Below are experts of layer 10 (counted from 0) of a mixture-of-experts language model. Rows are named router (the router's row for the expert), gate (a neuron's input weights, with its number), up (a neuron's input weights, with its number) and show model dimensions 128-191. Each number is 128 + 24 x the weight over its row's rms, rounded and kept within 0 to 255.
After each expert's rows: a language model's description of what the expert responds to; "mostly gets" lists some tokens that are sent to it at least half of the time. This comes from a sample of Wikipedia text that the model never trained on.

# expert 15
router [110 130 112 117 134  85  65 145 121 124 155 161  94  95 155 144 117 100 111 127  96 142 153 110 109 104 115 129 116 123 124 102 141 110 131 152 125 107 130 149 133 146 140  80 154 100 109 133 126 148 112 152  78  84 125 141 136 137 139 132 112  90 142 131]
gate0 [139 134 136 111 132 144 134 115 119 143 162 138 158 104 122 154 146 143 140 134  78 133 140 137 121 135 106 124  85  97 145 148 158 105 118 144 103 150 158 148  96  78 144 146  97  83 133 114 144 112 132  92 143 132 136 103 170  95 121 109  97 104 104  84]
up0 [139 103 116 140 139 185 158 121 102 174  95 115 126  85 118 139 132  98 131 130 164 116 159 168 157 105 141 138 117 171 140 125 172 134 112 114 139 149 162  87 124  94  95 135 121 121 101 128 102 141 139 144 125 151 113 124 131 112 107 196 159  73 104 126]
gate1 [117  96 159 118 114 137 153 110 129 159 122 132 154 120 102 150 150 101  92  93 109 107 132 173 145  75 131 127 102 112  98 123 119 131 109 114 123 142 139 113 116  98 120 122 184 108 151  92 120 139 115 123 131 148 170  64 117 115 155 146 159  69  83 103]
up1 [117 106 162 129 110 143 144 102 117 147 101 113 142 161 127 177 152 113 125 147 109 126 116 126 117  97 121 128 142 173 112 109 133 148 139 119 118 104 154 132 129  86 150 120 137 104 119 129 133 158 110  92 121 135 146 122  95 121 120 119 108 114  78 125]
Description: Forms of be and have (is, was, were, has, been) after a subject like It or he, plus also and not.
mostly gets: " was", " is", " were", " are", " have", " be"

# expert 10
router [156 157 145 119 111 140 146 134 108 117 153 135 131 196 134 154 140 124 110 135 148 125 118 122 152 140 102  81 125 184 168 113 112 140 112 150 133  96 127 154 130 131 121 200 138 129 158 148 133 106 153 115  95 147 110 109 125  98 125  99 133 114 134 111]
gate0 [130 126 102 168 110 118 140 152 132 168 154  94 157 134 133  92 109  79 115 147 106 123 132 129 107 123 130 128 138  85 133 156 132 128  96  95 103 138 151 148 134  99 123 153 114 109 178 112 135 115 150 139 128 141 104  84 103  86  98 124 134  81 142 122]
up0 [126 107 124 174 124 161 156 149 142 156 159  82  95 131 145  85 133 107 117 128 107 124 148 152 114 139 142  94 117 148 100 114 130 141 130 142 128 147 128 156 119 128 159  90 107 110 135  98 139  89 119 178 108  97  91  80  84  85 116 123 151 150 161 117]
gate1 [103 141 117  84 107  59 139 142  92 148 179 163 161 128 142  93 142 130 127 146 138 128 136  83 153  95 143 171 130  95 117 127 121 105  98 155 112 155 158 125 173  92 114 135 161 126 110 134 172 121 137 138 139 166 105 101 148  90 100 131 153  99 130 125]
up1 [122 144 142 124 133 137 114  98 129  87 160 124 154 132 100 142 137 122 114 121 116 113 130 117 111 142 116 130 123 145 121 145 119  95 175 110 137 121 125 138 102 135 131 140 122 138 186 130 121 129 139 107 117 114 149 118 147 140 181 119 127 157 136 166]
Description: Nouns for people's roles and organizations after the or a, such as player, President, member, director, Secretary, government, Museum.
mostly gets: " player", " President", " member", " Team", " director", " president"

# expert 7
router [123 174 113 150 115 140 202 126  98  87  75 125 138  90 114 100 101 101 141 128 154 165 126 136 156 112 117 108 134 124 141 113 153  76  49 107 113 154 107 114 110  98 112 140 110 160  98 125 100 117 163 169 170 110 131  92 117 158 126  92 124 159 110 125]
gate0 [ 86 139 143 147 109  68 130  78 131 116 118 190 102 159 126 109 113 139 122 131 130 106 150 105 158 106 115 161 148 120  79 100 158 135 145 106 190 157 111 123 148  95 175 130 117 129 112  97 117 136 120 140 118 123 117 108 155 101 157 107 130 138 104 140]
up0 [130  77 106 104 161 159  94 120 142 165 122 134 144  96 104  85 132 102 104 145 101 107 152 126 119 108 109 128 100 138 138 119 119 110 141 159 158 147 126 160 120 205 106 125 161 165 141 146 158 137 153 141 147 152 144  63 150 127 139 137 141 176 121 156]
gate1 [118 152 133 107  91 123 104 150 180 153 127  88 118 157 155 133 146 129 160 156  92 107 130 162  88 153 113 125 136 109 112 124 120 123 139 188 117 129 133 116 102 153 125 138  96 168 147  99 163 149  67 147  89 115  88  98 116 137 143 127 136 146 119 121]
up1 [183 116 112 176 168 124 130 141 114 125 158 129 142  96 149 139 116 133 144 135 114 136 126 146 135 106 114  97 118 140 110 174 158 128 125 128 121 107 120 148 171 101 130 165 141 119 128 159 124 105 158 148 149 151 127 165 104 155 125  90  93 140 148 110]
Description: Letters inside acronyms (CONCACAF, USY&T, ACGME), South, North, the, and words in song or film titles and quoted speech.
mostly gets: " AT", "&", " you", " South", " \"the", " Fair"

# expert 11
router [ 81 103 127 111 139 130 131  74 104 106 100 132 121 126  94  90 127 151 124 124 114 134 136 112 151 134 126 112 151 213 173 135  98 155 137 134  98 117 145  71 121 123 132 194  86 142 102 159 104 145 104 112 126 125 112 140 124 147 156  99 169 107 174 112]
gate0 [162 145 149 134  79 114 102 114 163 103 123  81 116  94 154 138 143  91 123 151  98  95  93 142  91 118 136 159 161 114  89 132 140 137 105  96 100 117 131 102 170 158 142 117 157 134 134  97 138 118 101 133  96 162 158 142 104  87 129 163 132 101 161 113]
up0 [ 85  81 156 164 122 137 131 201 114 135 142 163  96 132 121 141 151  97 135 121 124 126 107 161 143 146  93 126 157  94 153 128 195 174 130 138 124 111 148 128 116  89  93 129 100 154 137 140 131  98 117 148 145 129 151 147 102 144 129 149 121 135 104 115]
gate1 [164 140 111 134 121 121 128 165 134 129 163 121 117 138 140 117 122  98  99 152 131 123 156 148 104 142  58 134 127  91 127  98 121 157 131 156 129 134  87 153  91 134 173 152 161 149 157 159 121 133  94 122 127 158 142 133 116 169 170 129 140 110 126 119]
up1 [184 109  99 121  84 119 134 113 112 124 142  84 123 127 153 142 142  74 136 155 117 125 114 152 112 114 155 112 133  92 115 130  78 130 143 173 145 102 134 113 127 116 107  92 151 123 167 133 116 188  97 162 108 193 101 135 146 127 139 154 116 131 120 131]
Description: Football scores like 1–0 and 2–1, number and statistic fragments such as ke in Strikeouts or .49, and nouns like development, land.
mostly gets: " development", " 1–0", " land", ")\"", " 0–1", " 3–0"

# expert 0
router [140 114  95 140 156 127 190 103 118 120  94  99 105 144 124 134 108  99 160 132 146 154 138 136 114 136 137 131 114 113  98 105 158 111 169 123  99 128 160 132 122 132 141 128  62 157 145 130 128 126 102 123 182 125 129 162 117 144 131 132 138 125 122  96]
gate0 [151 131 140 158 159 130  42 149 104 169 157  99  85 116 130 133 120 140  97 167 167 106 162 125 131 137  94 126 137 181 133 132 102 166 155 114 134  89 123 131 117 159  84 138 164 137 130 110 134 154 112 131 117 131 120 129 135 128 110 148 129 123 159 129]
up0 [ 91 106 178  96 156  97 159 145  98 103 121 145 117 114 114 141 129 102  96 137 165 138 139 109 171 179 127  85 107 104 127 133 147 135 140 133 122 160 128 101 121 155 101 113 127 200 121 113 125 138 116 181 149 115 127 106 127 148 123 115 125 160 142 122]
gate1 [120 110  76 135 117 159 136 115 115 152 114 159 147 122 100 147  93 141 159  96 112 142 136 157 130 155 159 117  96 146 169 116 137 123 150 138  75 149 132 110 138 147 109 160 116 134 114 134 120 170 152 139 144 111 121 136 120 100 108  90 100  97 123 141]
up1 [193 119  98 124 135 106 103 145 138 141 127 176 166 109 111 154 119 149 140  95 134 151 116 135 119 146 148  81 124 164 129 114 111 111 160 111 144 140 171 103  95 103 126 154 116 102 113 177 145  93 119 129 170 101 119 100 114 136 171 119 167 111 128 132]
Description: Inner and final pieces of names and words, plus numbers and short words inside table rows, such as tim-et-able, Barn-s-ley, 13 days.
mostly gets: " Nominated", " hors", " Sund", " Shar", " Whit", " opt"

# expert 6
router [173 128 128 133 132 126 137 144 158 116 118 175 143 131 114 126 120 186 151 138 132 117 121 124 104 167 122 120 108  71 100 134 146  87 215 114 143 118 127 141 112 110 100 126 178 151 153 133  94  94 113 154 143 189 124 100 112 147 128 112 109  93 108 118]
gate0 [120 146 151 130 216 106 107 152 106 165 127 103 125  85  94 130  68 136  99  77 134 115 120 129 116 122 113 124 103  66 181 106 109 159 140 114 107 104 125 137 128 104 111 119 102  92 108 148 126  80 206 100  94 132 158 135 155 104 140 160 136 148 104 179]
up0 [108 147 128 145 157 140 132 184 138 125 142  83 148  83 109 162  80 137 149 124 152 118 135 105  61 119 114  99 123  94 149 129 122 166 145 143  69 107 137 146 103  98 153 158 123 110  99 137 144 140 162 124 108  98 153  93 128 112 132 176 120 112 107 128]
gate1 [102 136 153 176 139 105 121 102 113 104 143 153 115 120 146 111 105 147 130 155 149 133  84 110 139 115 153 141 138 130 179 166 104 100 110  93 138  90 108 139 161 148 102 130  87  93 147 124 134  96 148 117 142 157 103 138 134 156 124 134 116 131 118 123]
up1 [121 124 176 147  93 151 142 116 167 132 140 109 130 134 120 105 109 160 152 103 145 126 107 150 142 125 152 134 143 120 214 145 136 138 115  87 121  77 130 116 136 149 104 123 120 118 149 146 167 126 119 122 125 112  83 159  87 114  99 143  68 110 133 143]
Description: Mid-word syllables like ay, er, ad, ar in foreign or place names, such as Ferr-ara and Som-d-utt, plus table separators and coordinate slashes.
mostly gets: " Carolina", "|---|---|", "rey", "|---|---|---|---|", "|---|---|---|---|---|---|", " Pay"

# expert 3
router [114 116 120 152 115  96 145 115 129 105 161 136 120 129 148 110 120 114 152 103 143 155 156 143  84 140 165 148 112 153 145 139 109 141 109 120 107 113 141 116 126 119 158 116 157 142  94 128 106 148 119 180 142  50 154 138 127 138 123 178 154 101 112 122]
gate0 [155 111 167  61 110 160 111 116 118 177 126 117 129 162 128 115 159 117 100 164 157 142 130 145 113 143  92 154 135 102 127  91 174 104 102  90 127 109  95 125 144 122 152 138 155 107 128 150 129 133 100 104 119 192 119 185 135 129 132 123 153 112 127  79]
up0 [109 149 124 132 129 155 124 122 140 143 157  92 133  94 109 137  86 122 142  80 114 151 175 128 121 154 150 117  99 102 103 157 100 122 149  91  82  56 142  81 118  90 136 125 130 144 160 167 144 120  94 123 164 127 129 116 126 128 121  86 149 126 117 111]
gate1 [125 138  93 132 115 129 160 132 151 151 171 140 153 130 152 126 175 174 134 165 115  98 122 158 105 129 103 149 167 141 111 147  89 108 142 144 120 145 165 110 148  83 149 136 130  92 107 119 113 155 107 119 141 139 122  77 124 152 135 128 167 113 100 128]
up1 [100 162 132 136 141 121 125 113 117 146 124 161 148 127 126 114 131 121 107 136 126 136 126 117 134 108 154 125 187 138 108 116 111 154 124 128 107 149 156 123 184 109 153  93  94 123 117 131  83 179 171  74 147 119 151 105 133 132 137 104 149 100 141 120]
Description: Possessive pronouns his, her, their, its and capital name starts like St., San, K, often inside taxonomy or biography infoboxes.
mostly gets: " St.", " et", " their", " sold", " her", " his"

# expert 5
router [116 156 133 131 114 108 113 144 137 169 177 129  97 134 118 145 128  82 119 125 145 130 113 129 168 108 116 109 131 121 126 110 151 142 139 110 109 135  93 146 131 152 116 125 139 124 126 169 135 112 129 128 136 165 109 111 119 107 126  96 127 143 163 137]
gate0 [141 142 139 133 134 147 180 135 129  87 115  94 114 125 152 142 106 114 107 109 122 110 160 124 151 153 150 137 149 155  79 127 131 120  88 130 140 104 111 124 166 137 131 159 129 169 114 122 143 138 111 172 123  89 110 129 141 112 124 170 131 139 119 112]
up0 [120 135 127 153 139 144 122 131 111  85 133 113 138 122 173 111 111 166 147  94  87 131 137 138 149 164 142 124 154  69 137 102 161 108 129 113 124 109 124  73 140 132 126 167 160  84 162 153 172 134 153 154 146 131 117 120 118 126 123 103 107 114 119 193]
gate1 [105 171 107  96 139 136 120 111 135 148 156 106 115 125 114 185 154  95 124 148 115 117  82 105 126  80 105  80 136 111 135 125 151 159  94 124 103 131 132 136 107 112 125  91 117  70 104 132 132 148 125  79 142 135 101 128 119  92 108 159 114 125 126 105]
up1 [116 104 112  91 123 186 141  88 148 132 127 112 120 175 159 113 173 125 130 140  69 129  99  96  76 114 134 131 129 146 158 127 132  86 108 169 138 114  86 125 139 139 109 124 108 100 144 133 124 110  99 157 107 153 104 148 159 122 107 114 162 131 167 138]
Description: Commas, often fused to a word ending such as s, e, ) or a, plus and and semicolons in lists and tables.
mostly gets: "s,", ",", "),", "a,", "e,", "es,"

# expert 8
router [ 95 136 104 134 101 135 157 124 122 140  99 128 144 121 123  99 129 145 133 116 199 100 132 125  79 129 159 170 142 146 149 122 143 134  80 133 127 142 134  97 121 165  94 149 140 147 130 129 109 166 109 120 134 151 152 133 125 114 109 192 124 161 155 179]
gate0 [118 124 144  96 117  75 114 104 160 145 125 135 131 125 132 135 130 120 163 135 125 106 120 171 167 107  84 126 173 156  86  90 142 149 163 134 149  96 126 134 151 133 160 133  96 125 156 132 129 165 183  99 104 126 116 128 124  87 128 102 134 121 117 127]
up0 [115 123  96 131 180 195 130 146 116 160 103 146 134  99 124 108  88 138 132 140 142 155 102  68  85 123 149 119 106 154 151 171 126 165 131 117 120 136 153 131 171  88 157 141 152 134 175  98  86 121 130 134 162 116 119 137 138 111 145  71  98 102 136 126]
gate1 [ 77 128 141 151 171 117 121 180 141 133  97 122 108 169 136  95 156 143 145 114 145 119 144 105 160 114 172 128 113 118 120  89 126 152 106  89 152 147 120 157 112 106 125  85 103 152 128 119 116 119 138 148 142  77 158 104 121  79 101 101 137 130 177 119]
up1 [135 113 148 129 170  94  97 129 147  86 158 163 143 159 131 134 113 125 127 144 121 140 117 181 171 154 128 117 167 145 148 115 115 105 126 135 161 152 144 134 134 113 164  98 108 126 104 136 169  92 152 141 134 162 113 126 100 139  93 167  86 128 109 121]
Description: Line breaks, spaces and sentence-opening prepositions such as In, On, During, After, until, plus list labels like Born: and shipwreck list headers.
mostly gets: " during", "On", "In", " Born:", " until", " During"

# expert 2
router [114 157 124 148 112 143  94 142 107 116 146 137 189 113 106  98 128 166 148 149 127 127 144 137 110 129 113 105 153  93 142 125 136 127 206 132 120 130 183 104 130 121 112  84  96 173 113 148 136 118 140 107 140 103 131 153 109 121 128 102 152 122 120 133]
gate0 [136 129 137 191 132 127 157 149 112 138 126  74 112  91 125 159 145 163 115 126 120 128 105 125 122 146 120 144 101 120 141 169 131 125 126 136  56 128 128  95 143 170 135 135 158 118  95  92 125  80 165 125 127 126 156 114 110 122 151 119 115 120 100 100]
up0 [ 94 123 105 142 122  96 150 141 123 112 108 166 127 119 133 127 114 126 141 134 149 142 121  98 114  98 148 113 147 130 119 177 122 140 136 155 101 154 102 168 122  96 111  94 145 132 103 127 133  74 145 184 147 129 192 150  82 120 105 121 122 124 140 119]
gate1 [122 127 111 150 109 118 127 107 114 133  98 105 133 110 119 130 136 130  85 147 101 102 116 137 107  97 110 128 138 122 136 110 129 134 131 157 116 149 138 134 165  76 140  81 122 125 100 131 196  86 118 130 134 144 109 134 141 138 109 147  96 118 112 107]
up1 [105 148 117 103 140 125 160 115 140 125 115 110 152  82  87 119 133 146 112 142 157 122 117 103 157 120 131  86  77 144 137 121 137 140 135  90 134 160 123 106 132 115 156  89 135 111 127 134 114  96 112 122 131 148 133 113 147  99 127 105 123 125 146  92]
Description: Years and numbers opening list items or dates, like 2025–26 and In 1845, plus the, in, of and infobox credits like Produced by.
mostly gets: " 2017", " 2021", "о", " hard", " information", " 2019"

# expert 1
router [111 109 152 145 155 134  76 163 100 122 181 130 118 157 111 144 133 165 136 152 132 120 146 126 159 138 133 150 127  94 122  99  78  86 154 144 118 118 169 123 130 124 111 103 154 110 144 130 124 143 112 145 151 148 153 108 121 128 139 130 125  74 128 110]
gate0 [124 129 144 127  97 117 158  91 100 143 135 105 115 164 105 127 146  93 109 116 107 110 108 145 119 125 111 144 135 140 143 133 167 129 147 162 102 136 106 114 129 100 148 136 134 102 143  97 103 178 142 131 112 159 125 165 138 132 183  96  88 130 116 145]
up0 [ 98 105 128 129 140 117 141 115  87 111 152 117 111 152 118 112 143 111 135 130 107 110 152 184 113 114 106 111 116 112 111 150 137 130 147 132 154 170 134 114  92 134 128 138 148 129  95 101 116 135 112 146 144 118 136 168 102 130  94  95 115 103  73 137]
gate1 [113 125 114  89 137 145 175 150 100 131 118 167 141 156 124  96 145 149 107 126 139 168 150  88 110 137 168  91 120 107 152 121  89 147 158  96 129 160  95 150 151 118  95 124  94 139 146 126 100  90 126 162 135 122 105  77 135 100 139 144 119 138  80 108]
up1 [ 87 170 107 125 136 118 140  82 116 120 108 177 140 130  94 113 108 154 144 123 115 154 153 142 112 170 150 125 154 117 153 111 117 148 138 119 145 138 150 112 130 102 158 141 117 161 128 137 113 119  89 114 128 157  88 177 108 175 133 107 116 113 131 123]
Description: Articles like the, an, The, plus coordinate pieces such as ″W, ′, °N and infobox fields like km², (age, Youth career.
mostly gets: " ISBN", " (199", " Arthropoda", " able", " (loan)", " referred"

# expert 13
router [ 96 103 117 113 128 174 179 151 144 126 116 164  72 117 132 106 108 122 151 158  84 147 147 129 158 116 100  95 124 163 148 110  93 114  63 128 140 119 113 157 115 149 145  84  55 116 127 152 132 118 121 136 123  96 170 171 108 134 136 130 117 122 103 142]
gate0 [ 78 115 187 182 137  97 110 132 124 127 163 104 136 163 119 110 142 163 129 119 129 118 165 124 134 116 128 123 140 178 119 113 171 136 112 125 156  89  69 157 168 131 141 120 122 137 125 125 111 163 127 144  83 126 102 176 120  84 118 151 102 132 163 145]
up0 [130  89 111 128 102 137  93 145 146 151 100 105 135 134 146 120 107 108 150 133 132 123 152 117 105 134 127 138 133 102  73 133 123 103 113 124 129 125 138  80 119 119 116 111 125 143 116 151 140 201 157 126 130 142 150 134 127 146 119 141 153 100 144 104]
gate1 [158 155 120  98 155 128 136 122 164 116 115  62 106 119 113 130 150 127 109 147 109 149 122 123  74  68 118 112 132 160 108 101 140  91 125 131 158 152 114 116 131 150 136 130 132 140 189  94 105 118 105 111 170 111 133 104 187  99 149 118 147 135 106 130]
up1 [ 98 100  70 118 138 104 123 140 131 133 158 136 157 129 122 131 129 117 112 117  93 140 107 136 131 166 122 170 193 130 131 146 167  80 144 107 135 100 182 164 145 129 142 125 108 137 115 113 153 153 181  76 126  90 165 101  92 124 108 151 152 123 126 154]
Description: The article a, and his or an, plus mid-name pieces like Die in San Diego and CJK or Bengali byte fragments.
mostly gets: " a", " Sil", " Ju", "ă", " Le", " Ver"

# expert 9
router [102 111 160 140 118 158  94  83 156 157 100 110  99 104 112 115 113 127 145 154 155 143 140 124 103 136 121 196 135 102  65 131  98 117 179 115 121 158 139  96 151 126 142  80 100 148 169 114 126 107 122 149 122 140 159 148 134 137 129  80 110 126 112  98]
gate0 [121 182 119 145 125 160 154 134 136 121 161 136 192 135 134 117  66 123 121 116 110 137 119 136 123 116 140 157 129 142 101 117 130 152 101 134 153  78 125 139 124 133 112 101 130 141 124 115 118 160 138 122 153 134 123  83 162  99 148 152 123 153 137 106]
up0 [119 100  97 110 149 101 125 178 170 113 163 134 161 134 119 109 127 168 140 135 127  95 154 145 107 109 153  80  96 150  88 134 144 151 130 104 124 200 126 101 116 145 123 163 104 113 133  95 109 127 136  68 110 136 120 136 124 148 127 104 100 160  54 106]
gate1 [127 141  69 176 129 109  94 126 116 145 102 140 162 148 169 127 151 133 108 131 134 130 135 126 151 101 146 123  94 107 129 105 115 121 153  88 146 140 113 145 137 120 152 146 154 128 142 150  88 151 143 107 132 166 158 112 103 113 191 144 173 149 115 178]
up1 [133 165 147  94 126 144 164 106 137 123 155 112 124 100 136 155 136 122 125  82 132 113 129 129 123 167 119  78 146 122 130 113 141 113 132 162 119 104 112 112 106 152  89 103 100 102 111 117 124 121 161 108 158 126 129  82 173 147  93 148 114 124 116 113]
Description: Table cell pipes, list hyphens and line breaks in tracklists, filmographies and rosters, plus sentence-final periods after a word or year.
mostly gets: " Mah", " cinem", "|", "\".", "==Early", " by:"

# expert 14
router [135 157 148 138  96  90 103 139 168 139 151 125 147 101 138 142 186 156 116 115 121 118 142 151 153 113 141 134 131 183 149 149 100 145 109 138 148 127  88 120 115 128 135 136 128 106 132  95 143 146 112 115  83 134 107 136 151 134 122 142 140 160 105 130]
gate0 [122 168 130  95 135 141 141 169 124 107 127 133 108 140 121  88 132 155 119 183 118  95 147 104  95 142 114 148 136 130 146 148 156 131 110 191 143 116 153 128 180 144 147 147 144 103 154 146 144 116 102  90 100 125 104 121 117  93 133 144 131 119 192 117]
up0 [134  82 162 132 156 148 124 124 159  81 114  93 140  97 124 143 114 101 126  99 124 127 133 181 151 124 139 117 169 145 114  96 147 116 133 120 157 145 138 107 110 138 102  79 164 110 142 135 161 124 193 136  90 105 121 137 125 126 128 125 134 129 142 145]
gate1 [153  75 140 132 138 138 141  91 157 149 150 148 123  84 123 113 117 127  75 119 103 127  86 107 109 139 149 102 153 134 127 120 125 111 167 120 120 157 131 120 157 109 133 119 142 148  92 141 144 124 133 139 156 124 158 108 104 136  97 109 138  85 139 164]
up1 [143 142 155 100 131 163 134 171 178 114 120 138 109 176 126 139 153 136  84  98 163 103 111 154 124 105 136 120 123 138 141  88 146 138 122 132 136 155 131 139 134 134 114 206  89 137 118  85 149 116 115 124 139 136 133 151 140 147 168 162 160 135  95 125]
Description: First consonant pieces of a word after a space or quote, such as s, p, d, f, sp, fl, as in d-iploma, unf-air.
mostly gets: " s", " p", " d", " sp", " f", " l"

# expert 4
router [ 94 119 137 126 116 120 101 105 118 137  97 112 148 150 122 129  99 164 119 119 100 158 138 154 125 118 145 138 109  84 152 126 151 127 166 101 107 154 157 132 112 114 102 129  80 155 122 126 129 102  98 163 154 145 124 145 125 150 146 152 102 134 120 100]
gate0 [140 161 136 111 153 120 165 125 153 148 127 171 130 137 118  76 145 116 146  98 151  90 114 141 159  74 130 120 119 128 130 149 103 133 113  82 118 136 167 111 142  72 104 135 142 121 121 134 113 132 105 115 112 147 113 114  88 126 127 122 119  84 135 114]
up0 [106 109 140 176  98 124 117 139 120  95 128 178 173  88 101  96 155 125  95 117 125  98  94  99 136 127 114 119 130  81 120 147 144 150 128 100  75 131 133 130 116 135 152  70  69 161 117 117 128 126 157 137  98 126 166 118 151 171 115 151 147 132  86  99]
gate1 [120 165 111 132 111 128 155 137 129 109 124 147 151 129 100 129 143  99 134  94 145 125 153 115 135  62 138 133 104 124  82 143 116 104 113 130 124 106 146 131 155 113 126 108 131 138 126 123 111 108 100 128 118 163  88 100 108 101 135 115 125 109 111 120]
up1 [114  94 123 124 138 131 112 147 132 131 112 102 144 151 125 154 123  81 108  94 141 140 112 137 143 130 140 114  85  94 127 156  93 151 162  97 100 127 134  79  95 137  88 123  80 102 129  91 131 119  91 123 134 114 145 166 110 166 139  68 122 150 116  85]
Description: Country and nationality words such as United, Soviet, Czech, Ethiopian, plus decimal digits in coordinates and inner pieces of Latin species names.
mostly gets: " Soviet", " United", " Czech", " largest", " Ang", " Sig"